From a checkpoint of a small mixture-of-experts model trained on Wikipedia.
Size: 9 layers, width 192, vocabulary 32768, 54.9M parameters.
Experts: 288 ReLU neurons an expert, 1 pick a token.
Training: a variant of Muon for the experts, 5485 steps.
Below are experts of layer 5 (counted from 0) of a mixture-of-experts language model. Rows are named router (the router's row for the expert), down (a neuron's output weights, with its number) and show model dimensions 0-191. Each number is 128 + 24 x the weight over its row's rms, rounded and kept within 0 to 255.
After each expert's rows: a language model's description of what the expert responds to. This comes from a sample of Wikipedia text that the model never trained on.

# expert 32
router [138 145 114 170 112 135  97 128 114 166 143 131 135 161 126 124 155 165 100 123 112 156 127  99 109 102 114 128 113  80 156  92 135 148  99 139 104 126 153 128  99 104 144 124 119 143 166 160 104 103 137  67  83 112 170 137 147  95 154 134  91 122 126 102 125 136 142 100 149 169 158 154 115 125 179 140 148 145 143 119 128 154 130 135 112 139  89 149 118 121 143 121 102 115 155  97 116 160 138 137 153 142 165 124 173 140 133 128 132 112 190 170  87 138 119  73 146  81 129 119 134 100 129 151 136 144 160 121  89 149  81 160 123 134 129 100  95  89 133 124  78 113 161 118 153 114 150 148 132 120 139 119 125 126 165 134 134 174 163 114 145 135 127 143 120 111 156 130 134 154 125  99  82 177 104 107  99 156 103 112 159 167 157 117 140  95 153 132 132 124 125 126]
down1 [121 135  94 140 101 148 164 164 116  73 128 109 135 104 122 150 118 120 116 146 114  96 130 135 152 138 135 126 129 159 133 151 174 169 105 133  90 144 116 130 149 135 144 120  75 125 159 151 100 100 139 110 103  99 133 144  96 159 113 154 147 120 129 156  98 153 171 161 172 129 168 141 193 102  86 105  91 108 127 124 129  88 114 131 136 150  95 151 188 140  82 160 126 149 120 113 107 132 147 147 114 150 136 155 111 109 102 107  97  85 152 120 141 112 136  96  98 131 132 145 120 123 109 175  91 138 155 116 152  91 139  75 114 106  67 121 126 150 137 162 116 137 108 141 130 140 136 148 122 147 143  91 152 138 112 112 177 146 146 141  88 132 137 142 124 112 123 149 107 150 131 122 115 162 144 132 159 165 153 147 142 115 128 118 102 136 126 104 118 104 182 139]
What it handles: Given names and first name pieces in lists and tables, and saint names in places, such as John, Michael, St Peter's, George Simion.

# expert 27
router [117 150  98 107 111 140 125 151 141 134 133  81 135 118  84 118 142 115 127 135 131 176 153 102 154 157 129 103 140 152 137 118 123 114 111 144 132 100 114 134 143 140 131 135 137  95 136 136 128 147 145 100 133 137 169 173 109 128 109 106 138  92 153 128 166 132 122 104 165 154  94 108  89 111 186 137 109 175 120 172 123 141 134  84 121 138 112 131 124 125 138  87 130 120  91  85 121 184 100 139 100 127 143 109 122  94  54 121 167 126 118 114 102 100 116 151 105  71 127 144 135  89  92 127 127 116 163 109 104 123 115 137 138 136 147 108 140 160 131 137 126 123 169 139 142 106 139 150 165 117 120 141 141 122 154 150 122 112 170 127 114 150 110 133 144 114 144 134 142 130  66  27 119 170 112 120 119 192 141 123 142 116 125 114 111 110 122 129 139 144 107 146]
down2 [133 118 137 147 113 140 101 109 160 166 110 135 126  77  95 160 149 126 131 162 107 165 128 113 135 149 159 106 127 140 152 138 147 163 134 134 135  92  96 149 147  93 130  71 135  97 118 126 161 121 158 105  94 140  94 119 126 125 157  84 148 149 150 115 141 107 138 109 137 129 123 124  90 172 129 111 119 143  88 115  96 141 141 157 125 116 116 144 126 110 117 124 134  93 114 131 118  96 145 160 117 162 124 132 146 103 105  98 105 137 164 141 131 112 102  78 115 116 103 137 144 130 117 144  91 152 135 100 138 123 153 134  57 142 161 132 104 126 108 151 144 123 100 157  72 149 105 175 188 123 134 106 139 107 129 137 131 139 131 121  92 148 158 110 127  88 127 143 150 119  99 206 129 104 118 130 114 173 129 144 129  85 116 114  57 125 169 137 131 108 124 149]
What it handles: Inner pieces of common nouns, organization and place names, like Cinem-at-heque, Entreprene-ur-ial, turbop-rop, Function-al, Tr-olley.

# expert 15
router [ 99 120 126 118 150 134 116 162 138 143 176 123 138  96 120 117 154 148  93 131 143 101 109 123 159 140 145  96 117  89 164 126 103 175 137 125  73 125 144 134 118 104 178 128 103 129 118 148 122 154  98 116 148 118 101 140 131 113 135 128  97  94 144 129 124 168 164 100 121 155  83 146  98 111 112  72 100 134 132  92  97 118 133 106 142 136 165  70 123 158 148  76 154 131 128 139 113 146 145 162 140 126 162 158 173 166 143 129 159 161  98  99 114 121 164 122 180 156 144 145  98 126 109 142 124 118 130 115  95 119 164 163 119 132 118 134 134 160 118 150  98 148 155 127 153 120 139 125 141  98 101 140 127 130 154 153 150 146 151 101  53 119  91 127 121 125 132 112  99 112 168  94  92 135 118  97  97 126 130 104 157 118 144 109 117 119 105 154 150 124  92 155]
down1 [121  76 147 104 115 132 171 123 159 175 103 102 123 145 111 131 149 138 134 157  82 122 133 127 130  95 141 151 159 119 146 145 110 170 107 139 157 147 108  75 129  94 127 123 136 114 124 104 104 168 142 134 131 134 164 154  74 143 140 147 117 135 106  91 143 131 148 142 118 118 123 113 144  89  88 177  94 177 135 120 105 141 147 114 162 154 122 147 152 134 131 119 143 105 145 174 116 126 132 124 106 107  86 142 132  97 149 129 100 129 123 137 114 171 107 122 159 196 122 140 139 138 156  85 132 106 138 153  79 125 150 133 142  67 101 128 121 145 112 123 120 165 145 114 151 120 155 109 141 128 129 145 180 169 125 138 132 139 145  83 150 136  77 122 135 111 116 143 127 113 124 130 105 152  94 131 135 171 124 126 121  96 104 151 183 153 138 144 174 170 125 115]
What it handles: Inner or final word pieces of foreign proper names and places, such as Berm-ond-sey, Bu-ick, Shal-man-eser, La-os, Prim-o.

# expert 38
router [120 141 101 159  98 154 123 165 123 137 133 181  99 127 131  90 136 153  98  89 136 161 125 137 125  94 173 140 132 125 129 112 141 141 119 166 126 110 102 131 168 145 178 132 188  87 111 128 112 139 132 129  98 116  97 174 112 133 131 111 110 112 116 125 149 113  96 127 121 160 148 144 112  81  91 142  92  90 118 119 143 133  94 103 111 141 147 107 108 139 126 146 157  95 162 128 144 104 102 169 105 129  96 130 107 115 131 139 134 128 144 174  81 113 109 103 109 137 127 146 164 105 153 132 167 136  84  76 145 171 140 137 123 139 192 110 101 128 144 142 162 126 158 147  98 139 102 138 142  86 123 144 133 103 121 168 168 138 124 103 139 116 157 107 109 111 115 129 105  79 121  80  91 157 113 111 138 142 156 141 150 140 138 153 114 141 136 125 159 131 117  85]
down1 [127 121 110 129 113 136 149 174 141 122 157 118 115 106 142 117 114 150 131 107 149 100 160 124 142 124 141 124 106 131 168 144  75 148 133 122 103 114 158 177 111 106 131 155 104 143 136 132 134 127 129 118 141 112  97 108 120  99 148 168  92 152 113 135 139  67 102  91 133 126 125 122  85 117 117 157 150 146 125 121 116 108 127  87 155 152 155 147 120 139  95  96 140 144 153 152 166 107 117 165 176 152 161 114 117 126 126 113 101  97 156 139 113 131  76 154 133  98 188 117  88 136 150 123 123 178 136 116 141  98 115  67 160 115 136 138 138  95 120 127 129 150 115 113 134 143  68 120 157 129  72 158 110 139 130  92 155 108 137 128 114 106 158 118  78 130 151 123 105 106 130 158 131  73 105 158 172 100 107 155 147 111  90 130  84 120 112 115 127 133 139 149]
What it handles: Nouns for sports results and stats like record, yards, match, win, round, points, votes, often in career summaries and tables.

# expert 3
router [142 150 119 118 121 155 140 140 150 137 113  92 126 145 153 117 115 106  70  92  89 107 127 146  94 110 141 146 144 145 147 153 132  93 108 128 129 102 139 133 118 120  71 176 121  89 114 127 175 161 124 137 118 115 119 145 117 135  89 132 174 111 116 128 115 119 126 172 110 105 121  97 132 177 124 151 104 146  94 115 128 175  89 100  94  76 107  85 112 125 158 160 147 107 139 152 158 104 115 117 152 114 136 116 183 144 132 132 106 126 116 132 117  66 146 150 111 148 114  94 146 128  83  99 131 131 169 153 150  72 136 122 147 122 104 176  89 172 140 152 107 128 134 159 103 148 113 104 147 146 140 135 122 156 154 109 146 120 125 132 142 148 104 133 184 136 103 151 104 140  90  97 100 146  99 106 132 143 122 143 156 115 168 127 101 132 113 129 146 115 114 113]
down0 [111 128 129  99 180 117 115 150  99 128 169 147 145 122 157 123 128 107 145 147 120 130  77 120 139  91 106 108 116  88 117 121 129 128 110 114 145 112 138 139 111 153 109 175 125 135 156 118 170 180 125 158 119  68 122  90  59 112 129 105 145 161 139 108 127 121 120 169 137 122 147 152  99  97 171 162 130 129 112 122 106 101 153  93 131 166 110 107 134 111 127 145 113 153 140 162 101 147 137 148 132 162 117 142 116  71 132 123  99 124 130 162 149 112 112 144 158  75 141 102 171 155 106 150 113  91 122 126 154 131 141 128 131 106  90 151  88 136 163 123 157 119 169 176 120 118 100 123 123 155 127 139 112 142 150 108  88 144 173 141 142  96 133 112 125  87 135 136  94 134 144 111 125 158 105  97 151 109 176 100 138 100 146 164 140 112 141  92 125 132 131 104]
What it handles: Hyphens, en dashes, minus signs and slashes inside compounds, date ranges and scores, such as mid-2018, pre-production, 2020–present, 1-0.

# expert 35
router [129 109 125 113 102 119 141 135 139 102 151 129 139 139 135 149 153 144 109 119 144 175 122 153 128 163  87 141 144 137  97 103 126 136 115 143 143  93 122 124 156 124  96 133 137 152 106 111 165 148 138 159 113 140 114 154 142 130  94 153 124 154 121  93 145 132 102 138 140 104 116 113 116 118 124 151 155  97 147 110 133 180 152 147 132  92  91  96  95 109 125 187 114 123 116 134 139 128 132 160 128 116 101  85 121 117 110 125 102 122 120 128 108 125 123 137 103 146 110 147 148 113 110 113  93 123 110 127 128 121 115  74 137 142 161 137 114 177 131 122 205 133 140  98 111 116 144 135 136  57 165 139 149 119 124 146 128  80 111 149 156  80 151  82 124 122  42 111 109 141 166 152 161 128 145 127 191 169 124 105 107 159 118 141 106 168 117  84 131 158 127 117]
down2 [124 124 148 117  98 145 111 104 133 139  91 168 149  82 159 128 139 152 170  73 140 111 106 134 163 105 140 117 124  98 202 106 173 129 146  87 151 164 109 137 134 133 152 114 114 152 109 132 134 145 145 113 131 180 142 155 123 129 132 160  95 123 129 137 119 140 109 118 132 163 123 141 122 128 157 140 131 139 172 134 133  97 130 115 126 107 119 133 108  88  92 145 147 106 139 125  82 123 151 110 140 122 135 126 144 115 117 113 146  96 144 157 133 102 112  98 142 104  88 146  99 164 153 115 136  83 207  98 115 158 117 104 111 126 174 112 120 144 130 116 131  70 132 124  81 120 102 100 154 120 101 137 106 118 105 139 133 111 127 123 171 142 117 107 126 127 178 140 129 146  90 103 141 122 142 132 136 146  86 116 158 118 104 132  70  88 179 102 143 126 156 119]
What it handles: Common nouns right after an article or possessive, like part, one, role, member, place, feature, often followed by of.

# expert 18
router [128 127 150 108 148 125 109 155 122 115 158 146 106 141 118 123 101 132 116 114 118 100 176 130 174 141  75 115 178 136 130 123 146 122 154 119 103 133 117 126 145 135 163 157 137 100 149 148 111 108 104 113 114 159 142 117 117 125 131 154 140 114 118 120 117  84  87 135 109 143 122 120 116 154 151 116 106 132 167 157 120 112 115 142 126 146 139 152 119 159 107 158 136 164 117 114 131 152 135 137 142 150 107 135 129 133 149 111 125 124 150 117 152 156 112 113 136  97 130 131 104 116 121 125 140 123 167 131  63 157  98  98 136 126 104 179  60  96 151 149 134  97 123 133 138 105 174 133 158 101 102 138 135 200 119 117 151 104 120  97 150  94  92 154 128  80 111 135 100 184 120 153 110 165  65 139 144 141 162 101 117 167 179  98 122  98 133 111 172 110  79 128]
down0 [164 160 124 116  98 137 131  96 111 114 137 117 116  92 108 146 115 110 144 137 131  81 117 119 141 113 126 135 114 119  89 127 128 131 134 120 181 133 140 164  75 135 121 106 142 121 105 166 118 132 120 121 147 156 144 112 139 105 110 103 108  98 119 130 195 167 105 118 126 130 151 124  89 144  76 175 116 133 130  67 101 129 157 111 131 149 177 143 134 144  79 147 133 136 176 113 132 142 152 140 140 128 133 140 101 103 190 173 106 166 120 150 164 106 111 149 142 166 178 124 113  99 126 109 119 115 120 134  94 108 138 128 139 123 129 133 123 163  72 143 123 119  78  84 126 147 126 119 103 152 146 159 145 106 157  86 126 131 142 135 154 139 136 141 133 189  94  88 151 127 146 108 174 136 150 147 143  99 124  96 137 120 110  98 140 117 146 109 148 155 128 130]
What it handles: First token of a new line or heading, especially list dashes and infobox captions like Coat of arms, Location, Single.

# expert 39
router [121 124 109 168 184 135 168 137  96  95 131 120 105 153  87 140 110 134 131 136  90 167  96  96 128 176 131 114  93 113 104 154 138 174 132 151 118 122 141 124 120 101 146 121 166  99 137 111  74 137  97  99 172 137 135 123 147  88 135 117 108 133 151 112 101 119 125  84 126  91  77 124 160 123 161 109 107 146 159 146  90 134  99 113 109 123 163  94 166 170 113 127 106 142 121 145 129 145  97 139 177 126 149 142 122 145 101 115 129 104 105  87 119 148 125 112 163 105 188 167  97 121 158 127 138 126 153 118 140  93 153 132 151 117 111 157 152  86 122 126 106 113 125  75  83 132 141 128 123 139 147 142 135 122 156 156 131 134  96 151 147 127  74 137 128  97 108 154 124 149 154 108 107 142 110 124 134 135 129  95 125 159 127 124 130 161 113 168 141 170 124 136]
down1 [131 141 134 131 105 138 122 110 134 105 110 139  95  97 152 138 119 122 150 160 105  63 128 121 137 108 115 147 108 102  66 122  93 138 170 115 158 128 118 106 128 100 156  97 132 141 147 154 150  96 180 122 138 170 148 121  98 154  68 130 106 144 129 102  94 137 169 114 135 124 121 123 173 140 112 139 124 117 143 126  99  89 102 101 137 159 133 129 147 141 107 150 142 144 209 155 139 130 122  93  46 155 108 111  96  92 115 115 161 149 171 132 111 126 137 113  86 127 115 160 108 142 119 153 123 121 122 122 130 134 130 125 134 123 113 140 136 167 147 187 112 129  86 167 154 148 152 142 124 120 131 133 138 127 119 150 125 123 142 126 150 139 143 148  95 132 122 140 107  72 153 118 104 149 150 118 115 112  85  93  94 122  84 120 133 128 116 151 151  92 137  98]
What it handles: First piece of a word just after an opening quote, hyphen or parenthesis, as in "all-out", hide-and-seek, or mid-word fragments.